Experts of a small language model: a variant of SOAP for the experts.
Below are experts of layer 6 (counted from 0) of a mixture-of-experts language model. Rows are named router (the router's row for the expert), up (a neuron's input weights, with its number) and show model dimensions 0-95. Each number is 128 + 24 x the weight over its row's rms, rounded and kept within 0 to 255. Numbers have three digits each.
After each expert's rows: a language model's description of what the expert responds to. This comes from a sample of Wikipedia text that the model never trained on.

# expert 35
router:141118128130076161144094180128130116137173131126134151100096089127110111121088136106165134139132111138111097151138136123167091142137128138136111111162132163087133120102165134071084107123136113135148161097088144088175126109140137103163137133097153156110136117169142157136121110112107100120
up2:123171145129133074095078139141102089143129132124117119156153099109116100147132116096172113118156115136144123103079069108132107122131084136105133128134127152135137123171121128121135137152155128135139080139156117121125124132156154125206113106095113142104114157148091127124137131143142184152
up3:150140127116105108133139102130146171175110165158119130087148149149130124102126163127093187138103122159096165130113139145160133123162128093117177083144146123129131128069126121117138154177157116122152137107146153168135095137109167095144145129158145135127095109109094125114110098117118120152
up4:092130124120134148169146124147146099084126092135140130158132134147162157132151133127127107120114140116105113131108139125126101087116095128048128133131082130147111092123181126153141104095150100127124145137174156153100133127145138142177153157148127098137126074119113167116154090130102147159
up5:145140140127119115143130120124082140115103117135152135102127087118156134101116121142090169117099112130172143128077135093171121107110128092117123079127134121244103129126120138085099132111090123127098119139132139176116130153134107124151095130114146123139128159137129126160137120116128146110
up6:121122092142092131127123119128129157100148143173106091144167118123111074165128123079134107128159121125125107120149129146116142183138121210137119127080121130115150117142160148157128108154138095129127178096196131111130145164127147113133175124098115145131148131121117146133110115132111140121
up7:110096074124142122143122133141116070156143131145115132108145129147115165102116071088132127101111110160135082103123093124133173114124095120154134114134107131103128125115152175093138123099127153203088139109145120143139114135074122126118163119108112123132132117108130111149114147175139135166
up8:104112145148132129184143114089119147154124126138174108146140098081127167113077138128168127106138077118147119132113113168140090127170139105128125109128116110120144112094148129155119093164141134137176107123076131146138147141133146127125094126140113131129131119174163130127090186098142095138
It responds to: Article an and -us. The article "an" before vowel words, and endings us, s, x completing words like census, modulus, users, trolleybus, boxes.

# expert 61
router:128099106096075186164098122114100103153135143117132149126082101136146147126112111115168140086131120152093127147118162135143113144133109148161104114149126148102172088098148156102146097149155135117180140107116161127113143125117106117150124137112125139095150155166121156121124085124116074116
up3:103156142150135115139139094144169126073167125094180134131131137102121117114136099131134113144146140086134116127147099133126135134107132119146137136105105165119123104163093120118156144112144091117119140094130181145099158137153125184087150076152123128117152126123192110136153136111140145074
up4:158123134126146152119096147088136120160123118144134146167071121119124167165157103161102170127102118120108146139132129149108186148090089164113130120137154163131157132122155142107101138133107102148105133138116124113171162155155139129065153113144130120119132086087112117079133103115119121132
up5:142135122095131215128148128120064134110130135109071091098105101150104090088129131141138127118140069143127124145162153108129168178132174155141153146139117127130141117127113124128106166119127166141142110130137111122146104129127125111136120118117128132139124138116146152142095074118161088117
up6:124126117121162119137110134098125086133129140139128113167171122153129095109155120131133116075116118111165095120164140082108138113112093141139118132135100132104156139134127136126134096187136169126101099121145133097134130127097125119152124122069128128105155155125058125166060136124123170113
up7:136109084101103133124115108103126118138115111118126131141118124145133100112145137130136178117132132116098126155103149149145124132109180130129130119141115161090191094102192152130137120109108112105162129140145155151130142154131039143146128144113143145068183165147135145099129124123126130110
up8:142150122136073146110168125128135147147150118127164138123072136151121136102153134125089140115093162143109150137152143107136148081142130113129115156117128142117124145131141117114114121140126119113161159200115130125123088139129128114127133132123127083097110099140129126125142111104108244121
up9:147125139141126163137118095121130114153157133188180098149125151137126129173152092176113134145171094111133126096165134154127100158111142083126121113135137078109131121097130122117126156133122107101113088101110114130105134137196124129162126113089157084130153085130132136123119115123133152156
It responds to: Surname endings. Final pieces of personal surnames and some place names, e.g. Thompson, Rankin, Oakley, Barker, Berlin, plus Smith and -ć endings.

# expert 24
router:110058110136082172140122141141121104150139147138113145122112109141118138147099093122175142120157125152103126124129166155166125139191134135135120118160191149115159127110156154091111107120144114117125133117103124099140154092110124118148119139116119142087096122141073145127098116135134080098
up0:178087132109113125148138145156069137161076138147135142132139113161122132130129090166156138159124102147113144127094138164131149137171125150111149137133165105127114168138113119122133145170138138129132105174147141125116109093121094045146149164115134096127124134102116131118090126129113127166
up1:101149132112124123118130138117098207090115134116104192110103143191133142129086128128157120158135128108116131176180167148100135148148126122114115089142112096124096126097140111133127129127139131135104150104100148132114136114131148127108138130168133130120132132091123120122115095135074064115
up2:148123121119128115144130089141098121113137089128098115071135110088113084128132173109146143185150121126147161124128145092128111120171159112164158151141140121130122189154112146149130120138117162097126105123111146138143088100128128126124117160110166125103132157153141088088112152088176114132
up3:116130132146116090141119156106114144122152130134165164134128130136117125129127075117125204129153129153176135096125113136165073124091107158100107124160139129115118135154103138094131132103101130122144173157133116117101073131131125179111086120120073126163118128144156116099113122143111148105
up4:158127133171115157119114136131130121124081130112171160133163120144145103113180146137134126127174145134108076126139132105076095164134123124100109090112135119128127117107119131136115136163145068118142104154123132124110119120157138134099104116155158115138098182105140100090066110118117167137
up5:140185132080114103101116143123196151129156131111133124134159111158102090109127112102106099112134133153080149102126150143063116135118150144122176131155119108126116163187143122135127106133093159120168111135155146098153075141158137106140094133100129124116127122123096124133126117120117131123
up6:146159194094124100133115205127120144160129167171121149132121127155110144107119154153096120118117109123125122122137183107172119146174081115076128126124131127139140134140126131103134173169101151090100124142145104129135126102101117092128122099153128129156127091105143144119118124134106119151
It responds to: Ar/er pieces and role nouns. Pieces like ar, er, fer inside words (st-ar-ring, re-fer-enced, prison-er), plus nouns such as member, leader, player, control, out, back.

# expert 16
router:102117118104111111177070129149109118120160121109146161098109104131123116146117092113144160115134108125115114146134154152171128177137071141136107114138146143111147126100142173116104124134146086108130154123124151093160181115107112139161126117127150147099105126159086132087112101118143071118
up0:128122133092090145154154112206147138130140120109119126167132133131151123124108135175147133155117094161105121193092095141075118157130072157124128140085110121085143123102140120121128138122104123137140089146114085102114157153127093114112130117126145138119181122133092118147127120133112127144
up1:119089136161186141157125116105118135170097115147119090111121148125145140123160127103149144170121085165122114117114122128137120185097115112104121144143136147125159116099131082095142161132080127105127147113140081112175182121102133109153130121119104144071130109139111114140144154096150121130
up2:150109114138075124177133110151124102133157110103104117121114139128158091156121123135109128136128070125121107129156126123122177150141152117092111091162132113120121113154105111145166056134178124171121131127096120103168135115131129144136121173112136144132146149147124169150113158152097078125
up3:135093129124138108161124129098172121132121140085151137145066130152133087163131128132161140149146159127103127138105138117123077136178167136138133068101139123130128135093132126122110110121136112111127089127107124090159129150154134135143070115158128148113116082136184126067127140130142121110
up4:160143101151128131131074130132114120128156129109203118128134116138049113150117119075089092109101140126149135129108112133139107160090087092127053157149157148135180141113129121115131130125147105135158136139129127134145147129150158091132131133107141135117131122129145125113129093117111101111
up5:177138162183135141128108164142155169136146124116138130131126144116130131086186118105145144120072124126133116116085154126121118112116067126131139152150148150132112124081081102102162133158158142159101136123078131115160117124126128126123140140134142130145143112137068098126117127084142146103
up6:128151133110071128145145081116121096135157128139133153110126123153154085182148144128159117122127128135089137122099125112109143135144138121129110082152115132133123123164144109165107127179137160159147150070123134210144156162136102146137107104118126118143093126125108142135135104154136113177
It responds to: Word-initial prefixes re/de/pro. Word-initial prefix pieces re, de, pro, dis, pre, often capitalized, opening longer words (re|vealed, Re|giment, re|sidents, de|…).

# expert 2
router:146098129119108177176109153142092105123146161113130153118105071153131125116110131136153156092108124115083119118108136175154074133121086124132088136155159129094136101111161169098133113113136096113138146110086137098118156125107108117177131156128118147133112129168131144114101087134133134129
up0:148117130151129143171136106181102148095097140165105167130112141130122130143151113120120119146116125186112117112140135131093161118134134150103148116097196119141090127158111063114135081120109158143130127137120104113120125144157152162166140122182113107124125129110109088136084129138166118129
up1:112115123129094154135150147116143133132132128136115128072151134119113107175118140099112149094131152138128127136132103099106103067138120186139100142118084131142138096134148138154099124164151113141118106128141158180156146130160138139191124087152124129127167113111072127162124136153108150087
up2:103167106107118119128120169152147110132123126134128131108121152132108167148136124142143167133107105122122136138125133142105139127075097133163175174111118090125151116129170124130055179124091150147135136159168109115093110170128117120154093125120150144089124098098126150132173119160101103126
up3:153138138099123123150141121139099143100126095075125132126135197143105104155135130111110139118156095149121154101104150173144125075129142145124141162115132119102137135102094142126134113086088106161115143117150106153117118119084134056125080118121125140111146155122153146128159085149159107124
up4:139124150133121176135114190137131119106167107140137099141130112127152122154117133141157148128077111128164108126083129147166113121112135103125151159098135154131159133079121104072119120112193172108124139127129124123080149106125122114108147105131139141104155129125189141103154131098130099098
up5:149152105164137103105133088139137131131136120088132118144110113130123130155080153128147176114122149121132098127120124112128097131171120124139104118106125171129158123125125137144145138155143092145118121064128191124183157192121103150066131102104106138136124092133119136148127120176153126116
up6:133142103104138134143111111104186130114127075126140141156165147130119155190110112123139098154112133144133163142188124109170112159123138089128131093124173121140133190127107152134198080133135110160139122132088126149155099098148122111124119153133138116150152131131123124119127108115112118134
It responds to: Mid-word "ur" and consonant pieces. Word pieces inside longer words, mostly "ur" in natural, centuries, architectural, plus s, ow, br as in Uprising, touchdown, Nebraska.

# expert 43
router:111106130083126170160115149141099126137171128130123151097115092163120116102107120116135148100100115153088131146103154150157073155164099117135105097122150127110173102088150147112140103123133125130148177090116159136161144097110120126161121137133177139105117129133094147097105120095107132165
up0:141120128085123191176115121138155134141146177135079123139125126145135138132081170111116142123125140130117082128120145153135113126133075135101184123101134132075120111107102114115137139143170113173168133116122156110109092135125149105153130128142121144114123155142126067130137113119140180114
up1:126130129137115099054110172127108121122127130141161123119128190105123146139118094163134134102138111162128125145139100128166127118149154126101104166136110121169131119131108142118133135120141185127127130159065098127127098130104134112151107121037128112129128092124139150145126123156131102160
up2:155106131129077131125133119154089153140126137134068160117129098143099189133159112128134108129141119152117123135117109159122130135176144132141151128136131078111123087126188128181073145135110175122132088159140101140177123153128144109128140110134136127129097142084139124134116132118143116167
up3:150175127114079098134142185127113124083118155152144136083122118161126113155125120129118121131114141178136127119166143160110129105126124128124133120056139093126145167138133145173183110132094117127128163149115109137154120115125065155131113131104170150095116148143139149128149108115145110131
up4:110110133135138215178130109125150093110129124133144145142124114126116137136137132103194124116125126118095132142111129116170125096094130145145136150125076097145128162125105103131112129175111123109178144129121126115134132098146145106163137125188153143130105132159147164123139181140115166152
up5:139109147120110109132144165133135200125149153157153168164117140154123099118126109140122119145101167095111135121135096104142111161125081174067086131118131137122146119080152124127087143136089123123099107121137147177161097130129131130100131114121119138084120150141100116123134166151138170130
up6:171076135123134149118093126071140099114140128141123141133119130125134130125103101148151111128123136111131085114116099170118156094157109107153103102143162115121136104131130162133169158130132169076167111123157138136116159127125124110127070120122125160171119181078152128142124137145088100110
It responds to: W pieces, coordinates. Letter w/W and short pieces inside compound or foreign names, e.g. Killingworth, Timberwolves, Clerkenwell, plus E/W in geographic coordinates.

# expert 41
router:128111126125091173150075133119124116136127137143135145101097117148118132161082102134167152129111105157146137144113144165149116182130115144158095124164148142125182120082152140112131084142139094135151153122091147110151159131116134128128117143119172124076102099153081136094143094137141123129
up0:162177159105112125109131138090082138157148130117147075137153132151133148138104120135097151145145108143160125102130150142128133170098099121075186113111131140101139110153113138125132104099147122122105152108105138127200143121135126137153100148117155120171093174104127153099122151126102140142
up1:141110122106124123110129128128123061133164114126143142130151189129144131125092136109111127128115115125128133136119093154122103128109125111116143139146146127137176168137172126118176114109134147117129168099080134131124136127037127173170105139166131131114120095138126144060115142103107128123
up2:077144130129130155122141140129123104101125131133097096089129128158129090124149106148133124104074132092104116101118108188163106126138125099118136145123124128133117123124178120120157082114165159131127120128177137178150175090067103128124154160139142121091103139148113138157141145128125103107
up3:120169142146099161163125150096136126100117113136082141115085128128102141110141126129123171113129124134088105110110121116103119151167151130117159144138102176143108100111127121105188150084118156171162120124086094126122106114136128146145108141102182088108127167136122108081138120121133165120
up4:178159104175114151121129108171120145125132138146138123128131135117067115091166132126121130149207133156158128064114096130162114131140121119130100125108133123101142156126127126099096085156135163129145116126101098129114099129143108119145124172106141126122153161132116121117113108138181170123
up5:131138081124143141095128129137117112119131091199142110090116090170149152128120154116106122115115105110125103181105131143129122107121164143148152102098078136127103154108130160132131150127138126109120176144126120130094157103119096154189083131128118125136119148098150104134149100138099181115
up6:138153095071109124128092131133133117141127130127066136143126079130140096125111160138087135133141165166120103118104144136126150168073094143136100142131143126168137149115136168147131170100148099140127127133119175152121176147127103160167097115159146175104131128138136151158125123142122141103
It responds to: Adverb and -y endings. Word-final endings ly, y, ally, ty, ary completing words like historically, Additionally, lengthy, Specialty; also the connectives also, and.

# expert 7
router:107072128114112138151119145136120104142123127116124167106108116146113144128095133124182139103116132126109128147121143141137123145177118142173123090146136147112155110118151137088109102148159107115129177115077163101161150086105094141170115152101174143111106147151081140089116122087105138122
up0:126149136128135129157121112128084130110144100151128132133139145145109155135096113102122111125133082167094134134134058122111145127144093125129096116172184069148169130126112094146123177144136155167112146176133099159162157125127101129096125098124143091153124114095123122096122130142126130096
up1:154107109124128123127138168165135160136152132113141062100094119155138123124174117160120198121134122140124112103121125174137129093126147120110123140122159161100113144133137132132101141124123080130132140125115100116134151077169113135129153109100133161135143120106151092129065081151101154101
up2:116213159166136129134121150133121167108167107139112142127103159102133093134128126181132120109102163106140149111115087101134145134152173108127108126138156127086137143121179098123155116108138103132129127118161106143068135134103160128130126135107118130162092121172155141121126139170132150120
up3:129151080146159139128144083129168123112163134143129108134112116139153175142123159140131117130144147134138132127131149133124123161182115098134070112115078146123091144134131185150126121109123136158114179153139108119127083127122163142115127160139158094116119116087137130179109131133066116106
up4:186105144132124164131117129150116122138116152163129121120099130120141145115138109126122055127121097117120080132173098130130148105181140121134123127151085136120114136130120140129129127139172126097130134152099139145136176071103082124135135121157140096114068180121083136129131150129133148096
up5:146127166146147122117128125118084133126188101102116122139125121121126159158118151095149126109124060119151122170148089118127125131132165105187116114140154155091117108176183108117088135129121124070099138111139135141128123154112104120120138143176152128086128132155148143144142146103123149125
up6:151137166139130140134130112128144081130128064153123108111156167128161172130140110135125135137156074124133102104100177124121123134136124129155129124080178102121147097124138138138114131117129144142147122102120152147134113141135113132186145116132145085123059100134097136062115138156108154123
It responds to: Table cell pipes. Pipe separators inside Wikipedia tables, especially election results with votes, percentages and party names, plus "Total", "vote" and "|---|" rows.

# expert 47
router:155104129118095145161086171125125128144169156111115142100091073135126119114115127117141119103117121140123110174123161154152111159146105140156107106132132137092128117097148149101137098126144116081189170093082160121140147126087069118141120131127137145135130139174107150135122101128118102132
up5:140141080128135116124160147163075187114139178116121125119131110111102098093132149128079173091117056131132153134126144098121084187130140111123128135161091136126130114122156129137143124129125122192125120104107116134121104122127121153155117096150124104129115091159137126136120129157153133128
up6:127131162101106166178142126113153096144121146146093163141108161140130138126069156141126124136103129130157088127123105123103124148117106121123102124141125090066117112140166129143156107128117067118135146129102122158128117117120118135122108159149100112100158110105133161071121193147150157139
up7:125084119136160136156155143118127136084165130130125119101130118122126130120096101143131128125165073138140181146116193153109082113188101106110132087128161144132121128133129145132148132078192171119164126124142143116143130124148091164151133129108133082128132112139119105162137123135120120113
up8:150161146141122144171137140132140114130203170136103127129118102110188118135095145125047123120137105159141114136123115143123106135148116132125095125108178086088133109076125132123142111146134113106130130103131099109110108118135122127160132118108120128125133160175097170141131181126116146116
up9:141108110193123115163126123089119141128128118122115124154106174116148152141138139128137148111111089122087178146072127174113100132154145134179092144117109115114108143176109124112164114123131127105157119119132123152126159108101161157125098107126114117103174118163111114153127094097109167115
up10:129120123109137125133149127113120143089109123094112150072056125122153154139119167129114130184116111096145130132120124179150138163106114133126103119107134108076129117122101128156084116129190126128115174128132158106150129152110058122113122104161134139096150117118165141138118122145142105130
up11:136102096122157151129115117130097137087148127125059119158128083142089140112141110136195108165111141118110075131123138135118123129134165155149152177128140096127122107125136101135136084091097138144098131151116143129121147113098118182129123104143131123121141130130129191090124090125104118147
It responds to: Name-internal s. Inner or final s, on, č, ov pieces within place and proper names, as in Arkansas, Massachusetts, Limassol, Czechoslovakia, Hebron.

# expert 37
router:138117117131115149139066169123123086123147135145124151112099103155136167139101087123139137088133106169137104153128141137152081139146116130167124116119132127116167110101135172076126084124151093099135160123095158124116173111112101155146102144112137155098141147162117145089116094121113102132
up5:148115120117126128115163134134141146128135164140092104156125167124142098136105134130161117135136132089109150128076119124158141172112169118140127092156121192129123134142164116127082083062137099114124148128130130105155128135152115141115113130143137143074191133070129135110126145158126108118
up6:118129151127128118167124134154085113145114120156165134139173137163141102118137105140138174103150121090105133122138080147044105127085152152132113129125168143143158124121084133077098134124133159151127136131070109164146116138117128108091120135136122099143091125102106104131144112117119125150
up7:113103143090138141128144130110138120124146107174086165128149125127111149090112167135214140101166080130100158177179137126136101131124153105141106122129162128103125079120107141131111127113096155108142101130123076135105116114126134143129128125132128127134126121144063136147131166122150108127
up8:142136105140126124124149078142156119178152125152125129105121155152132147106108124141144122131122101177109109177099137118127151115071127116140132157130123168174153119156129142129139151130103183130080174146188129107096167129150110122070142132118109128144126102135128118107127139126173130099
up9:137184161123155129127143135150099123122112166138146111110159077148115101091159113131133103078116062144121136131124129153126094142141127128132131154135107137105130130102112142116081131070142111136147157120146132192126076123113130142139091154154117123142172149157145138114128096099167129125
up10:141115139126135127126132132120123137110138088184115129151111109100120131118139060132142180145142106136130123126118139123164044113156168150122151130131077143114137116152123144123126102084149118117134104099143130137129160080147136152139132128127200131072118168141120134097156112131114130130
up11:138130128136119104157105168141097100145164150148098128142129119112129098195109132139162107081117081083142121099143104151109073138123101131138126116162070153128110071119137130149112130097143134139106165130126154126101160140100122126168149140140126161129133118162136146106140121160159102122
It responds to: Vowel-i syllables in names. Consonant-plus-i pieces inside taxonomic Latin names and foreign words, e.g. Discodoridae, Xenophoridae, Ferrari, amino acid.

# expert 25
router:122100135104102179137114182139105094131157141143132141086125105146112121135103116126170136083090138132080137123109149142148097127189107141138124111124158126120138112123147164081122092096137108103141153110101143117151168105122125120162100172097149126105133118164109166110103116127135091110
up0:120054122099129136131145121144106135119118205118124131162181158126106136097168142116112161125132181144128112129125120097133108114126136136177158120122120137172134109154141128126076104129127109122110122156114121126148142141097117116136161085171172134119129154155120153087100132156112143119
up1:122161104155119175121156128158089117124149140138164094123162103127166114127122126111129131110128094102151096131114148151124115130128101131152129089132078111127215148101136116162128147052167125110147174131144134115108122130132115125139147121117121133121123099159132116130167114114086130089
up2:147154135082137143145107166156123116134143135118154111083107141145120211123137129198108146091135171126069139166087077137127117090144134115125123145115134166116129124096140151100123121133144099122107130113089105131080162113147127121134130129132121105126128154104122130132120093109137146139
up3:105156121113126122145123098153136173141132095133152133124155119116134118130139178131069133128128114123154127156099116105116102072126111132119129160130183119126096128126133131072135141121128134118106150143098132127135188138138127131166127149123118130128061176154143113132076121115173155076
up4:148097143113121166162108126152150133125098128100128133136111127130137086190115124147099119127078172155115109076134133118141107115127149159157096150114141125144139131194167101106119142096123141126096163145118162127055127129134118132132135119131068126137129165113127177122128129138119124107
up5:115128146121140162126140135114082119086133109170086096121107128105175138148172127095140129108077120155125128137167159139119176155093158154099098107159121152124130155119132129080094129105128141136131155128128129103138108130099133071152164125129105124137129080152110124133124071148128097131
up6:152117105158150145131070153104109115152126112123129128129127119135144124128169188124163136159092122131138096117142142084112154129131127121107093123110178121145123140138116172115201091134115104078141098124123146141105115059117126129126120118086131103116162114140150161126124106139157100118
It responds to: -ist/-act word pieces. Mid-word pieces like ist, act, spect and ism in common words, e.g. assistance, active, practical, bassist, registration.

# expert 50
router:120124145114116144169107143155145134138150133116103146132126101152094121139102103108144126119152127157104093163103147145178108148152120139191102121131148134099164133107176169103109124126122079097141161132077139114126150128094124127140117168101126150100097119143094155094108076113130106102
up3:123144128139099113135133136111062127145063128123160161130147115139131127123156080143133135157105136114147137131123142124154135167167130095122106128077132129139139106155120116136119148090134105106158130160095155104181134156171099127144170132165162176094113122136138163094096133149128113113
up4:104122099130120140163148069130142112131130167124149102106149111135166156187102109109087125131102112102098149129143198143102127141156174136103128124118134122122120153091104096141152154164146121125119165083128118094162135134134131131113126125135148111099161119112160108122147166075123130141
up5:144154129103154135136128126209127122181150091143145116122096113096128107085044099151130083188115127148136133099132119160128104124142140147127146134116080128104118167107137130116121146112138142100126141101128152122092147126081133147136153130133130132114119127114134123137121071132148118133
up6:148105150119167118140137129133119058099150179129142160202135128177131133124130170132125138148077087126149142145155124121125122127170147123136088090148117101121128091128117110187097079109136129150107125161114133140131146105078128126136145106106117109119112153111128147134150121125117124123
up7:157112150134109122155089146111141112099129172114157154137128118112136107126116152127185134153130103111100109138085102132127076087146131125146136135109129131131170155127146135078126154144130061137163080145108141107095143119113118147113119082088143126094148119096116122090130175127148105118
up8:141129125139141113133092112136116110122105189126143150133106118144137118127110133072096130126098103115122134129143123135118153180142129122166092095095132131148048116087137123145135124123091130128184166137133116111114129137127202088147183146107144156127144132108146133126129158131098124116
up9:101122129132167124127134129139193142154139115123156117124073130172087137104115119159120123129163098145128105098095153132158146118121103129131143140135127159096175127134112114082166158148142139138123154153127125156157134123130130150107103126149159163094103152099094158115117196103090146106
It responds to: Name pieces before "-ne" endings. Syllables of proper names and French or Latin words, often before endings like ne or nis: Byrne, Essonne, Daphne, Gran, Organiser.

# expert 17
router:118132135096127136137062131153109113147130148133157174127100090110119132101134128146147152097100114172093111174124152136150102163118093178143111131139139141118145101076141148117134122123132105110158147125126139124128184127119110116156123110098159175086113125137103127106102061124114117119
up0:170121209123107111158117127152064098180218119116136167111135169145136117103127144140129128131127129122087135142102112098129160118127123104118131133134132157079140146110125119092132123141136126149134143128132136156108145169138148147117129117109089100149151115174147141127120119123127141135
up1:131134079112100128135140134167142101154102101132152156128148107092128090121161191060085124134130159130121103100136120173128117131101142129128127128176119152127098140123109137115090135130136101136124149170138131113164112191097125109148119112080146163127128160149124125108147122123128165112
up2:129112142137123175120164092139147181102138102130121133125105087093117144135139113154117099141156135120123150121135134126148072133098128168153130092134172191123148119060148135133113122110124135134143114189150119101199115127110094103132140129127147111114135124146127113118108124127136175127
up3:130128150149112115152109136152071148134077139087136096179097096128132130121099123129125193157133112158107146151136182122168068122121152071137131107090088134134108145101153127133111098124086113117116092134122146146128120120129110128142141133115150131139133111102136136140120117092173114140
up4:147132124139060128088139099129103174161118072123181172105152128132162143132123141129111129127139125114180140101092125115121145130112088124177126124119132122098123171171113100138132083111109094137108120138094142139161120145141158178134146153128115099134119079123136129139124135115137132156
up5:121117160093135119143148151133129123169107131126153163123119085135163142066123147119142114131116112141123105180166123086158118132098093155113099114147137128150125128120132137112145091149167141128095110143165096124128071164168125147143123117144108214132132154144136141130163121138137107117
up6:086138083116098135174126118153126140140144130147134102151150107127164126123132114099102185127084139174114159124123143098130107159123117148031118117149122130153122133141126141100146129139122132147151096132126125107137126132147142136128144140088121177134162092167164129141111088115138088148
It responds to: Subject pronouns. Sentence-subject pronouns he, she, it, often capitalized at sentence start in biographies, followed by was, has, had; also "he" inside words.

# expert 49
router:153119081133110146143104160142128142134143139117146117145105092123110101131134097120125143127133107158082114146107147156136099142175117132144121128156146126088157125116151152091100110151129077127129146132104147083169168071108125126141099148102128150126095144150124155093105055119152092127
up3:116130132137125102159121134125158094133130153157115115099103134111157108087137122118133153130150113117178149123122112125173100130127130055117130123153117148116121092097148096187132098130137116135176103117127080148126138128124075157110090173104179135104123147136111159117094121138145152152
up4:125095141122148133148139149071132109128167091129113127150142108116083077119147136120121160113128125120084135107151140140110127122134115138123122122122099151150136141120155137087146120104126163183127110151101170078134130102099126092187094146181102130055132120136123116118144116130152124117
up5:138137096108131072143092161129094130157112145121120065144130091129141128129109129127115117151084131143134095128155112131181145129141118089094148179161135150116163120135103139110124083170128118127167142099092154096144139082142124124132149156131152114137162116131090156129136108164107149145
up6:050152125132116127131111130180114140118059128144165103109124107128112126125128113124169138154102125157135203074142100138114129110105132169164092144120151148136124114136134105144136168135122165127151138122117101103145099163143130107119116147137088071116117100129128129122113126121127120135
up7:124124129111167136124111144102158058112114104127137180122182077147149129123124115112134121130115120126161085124145146197130119063087148123136100130125140110143135137132133153127105127138099145130127165135113131096152129145115104122107158112151104133119080149115158151133172128149075124123
up8:135137134159107124156078142077117136107121131076152128143101115124158116129150095119094133092123125118105129120144144185140120126124139139141132110130128129074140133131141161170114172133128125117150091116151147119151161106115113082103129111091097075145163132177139127154136098080128124089
up9:151126107121125118140108150126083146122128176192155121142099127105126122121118134176119138075156121163131119120133122158147117130165142117152110125134085101147130135100138160132128120156124125119116141112157079130160140140104129139111121099133197143077102164173126142116136075126091116158
It responds to: Early word syllables. Second syllables after an initial p or prefix-like starts, e.g. private, principle, inter, per, multi, temperatures.

# expert 10
router:145109100111104177144130160128118117129171137112147155105092109130131136117118103102158136079116103177066108136121153119169131142163119148140100080136145158138153114099157144083121092132128100120147138146137130127138166104103121089142116155100126147082112115176136151107113099129118140103
up0:152132127078143128094124105150154127130071119143133139139129137109116111130132145110120084154123087141148144189143066151110149105116125139093110161169127075112080109149102093123134179155129143123090126144158126124120115143141130165137092160120129121144085138143125125171117146106130128135
up1:118129086120112127118098129135157144084129124141148130128125144122073113150133093112117146171131078234103100126146125168110125126155105148115111128145165135127156124119120123128116170137137129147105110130129139138138136174141111147103140088142152100113083102130123164136145089118103111101
up2:110158095136119154134151129151128136137128104087160139080175158119145125141124127139118089123180142080110109168138115129114120138123121102115084150125122129140108119130126123128153097173145094153101103114119149178145120167118146185146123194134110104128133118060125110131146145124137110119
up3:126137088100118120135122147151116107175147128128133104129061161142141141130105136110118120125134141121163129099124136132134131102132157128141105174173125165137130134130100129060142137134126070122121175169133143166076106139142157123133094127131117150108177115110116116111171131097119083146
up4:130156197152133123105124119133118081117148114157189128151148119096142124127084128135131126036146148089139120133129115121116093139109115128135126118153132119113128121117112145110135098161131144128149129137137132106071118123120130124165131141105152127223114168145120112138144126123119130132
up5:128141096131127174114117141138130186121133122108158114130113071140129183118160109146118142139122123135057119172128122153146102127116088182132161143160112148149126105135158124102106178112119105088120113139129151103122140137128143099134118105129095136120139103190131080123118145158130133128
up6:103121167120093127117138084131124113094119135126139089137144107083155146114144100128136089116132133150108108106148129158110076132102117145115128143188147110170118134113115093124137133113123140108056129140160147118156143089140185145137157127153127127133097118081112126167105093151166135126
It responds to: Clause-ending commas. Commas and closing parentheses ending a clause or noun phrase in prose, before and, which, he, however (Academy, Turner; Kerala, including).

# expert 42
router:128131105101124146132102144147094115159155108116145130146105109140134116102090123126137138102119118160117081117139161164150098175136131149112119107156139151099186076108148143100098103123122134121133182107133135090170180097114129104166108129129152172080098108152127136124124103121133109126
up2:155125137099182124122113102153163145126097081127169161089122091112087131131059149143097161131106092150098145170113169137131128138134142132157142135151138119085112125125131132145160134121064158149167116121146127123107126141123164096139131118139112104095136135140129153150152143101101137131
up3:086127134136165133116085153142116129125136128130149143167112108145118175127126101121118108138153120169131126085147165104155144109132157095117099101151117172119100163105134134117152141134101124128178087113129123109093116077062159144082159136111124113131139123133149129137071128139113166140
up4:126109111120124084135116158137108134136121138127125109178121127144088125115127107114129120120130134188148145082134130069159139095098166121143128133156107162142126064161161129124123132110126131113129143132136129127134134105129169129127089136128150062114117152145058123124095118143154165081
up5:096149081171120181106126120103118078144105129118137122108124121156134088125105152113077163121169124129102120103175129107132147130146140142147114094138108074106146107144159146131104086119138147083123125135133136175177126142131137115094125106129168112128110099131121135134134077128127114088
up6:134140130126145149124129150141127141125145109115122104129141085143132100090101151138110127131151106157105157168156150160139127160126135170180133130138109085074109083127134150126109167110090128100120146138145097116153139148076126146154143181121131131098104127156134175128131133062107148097
up7:127152137123125140137135181151122152133120134136160089134103130114126126126124105111128120059130129123137073111098185132134123173161156110147063137128128133116129081135140136130135128036122161145127151136131130115170126098160142132127090135098138104099125126133158128129119122144135122082
up8:150085155119130144146157113169139143135128118117188109145128122086134076134145117118129116129131177173065118126129131131152107143122138137077118099132112127075138072119114114088096133141144135133120158148131113133122128126182132132118139091117112127126120129093153140133067123091103105103
It responds to: Measurement units and symbols. Unit tokens and symbols after numbers, such as cc, mm, km, ft, in, °, ^{2}, $, plus codes in sports and results tables.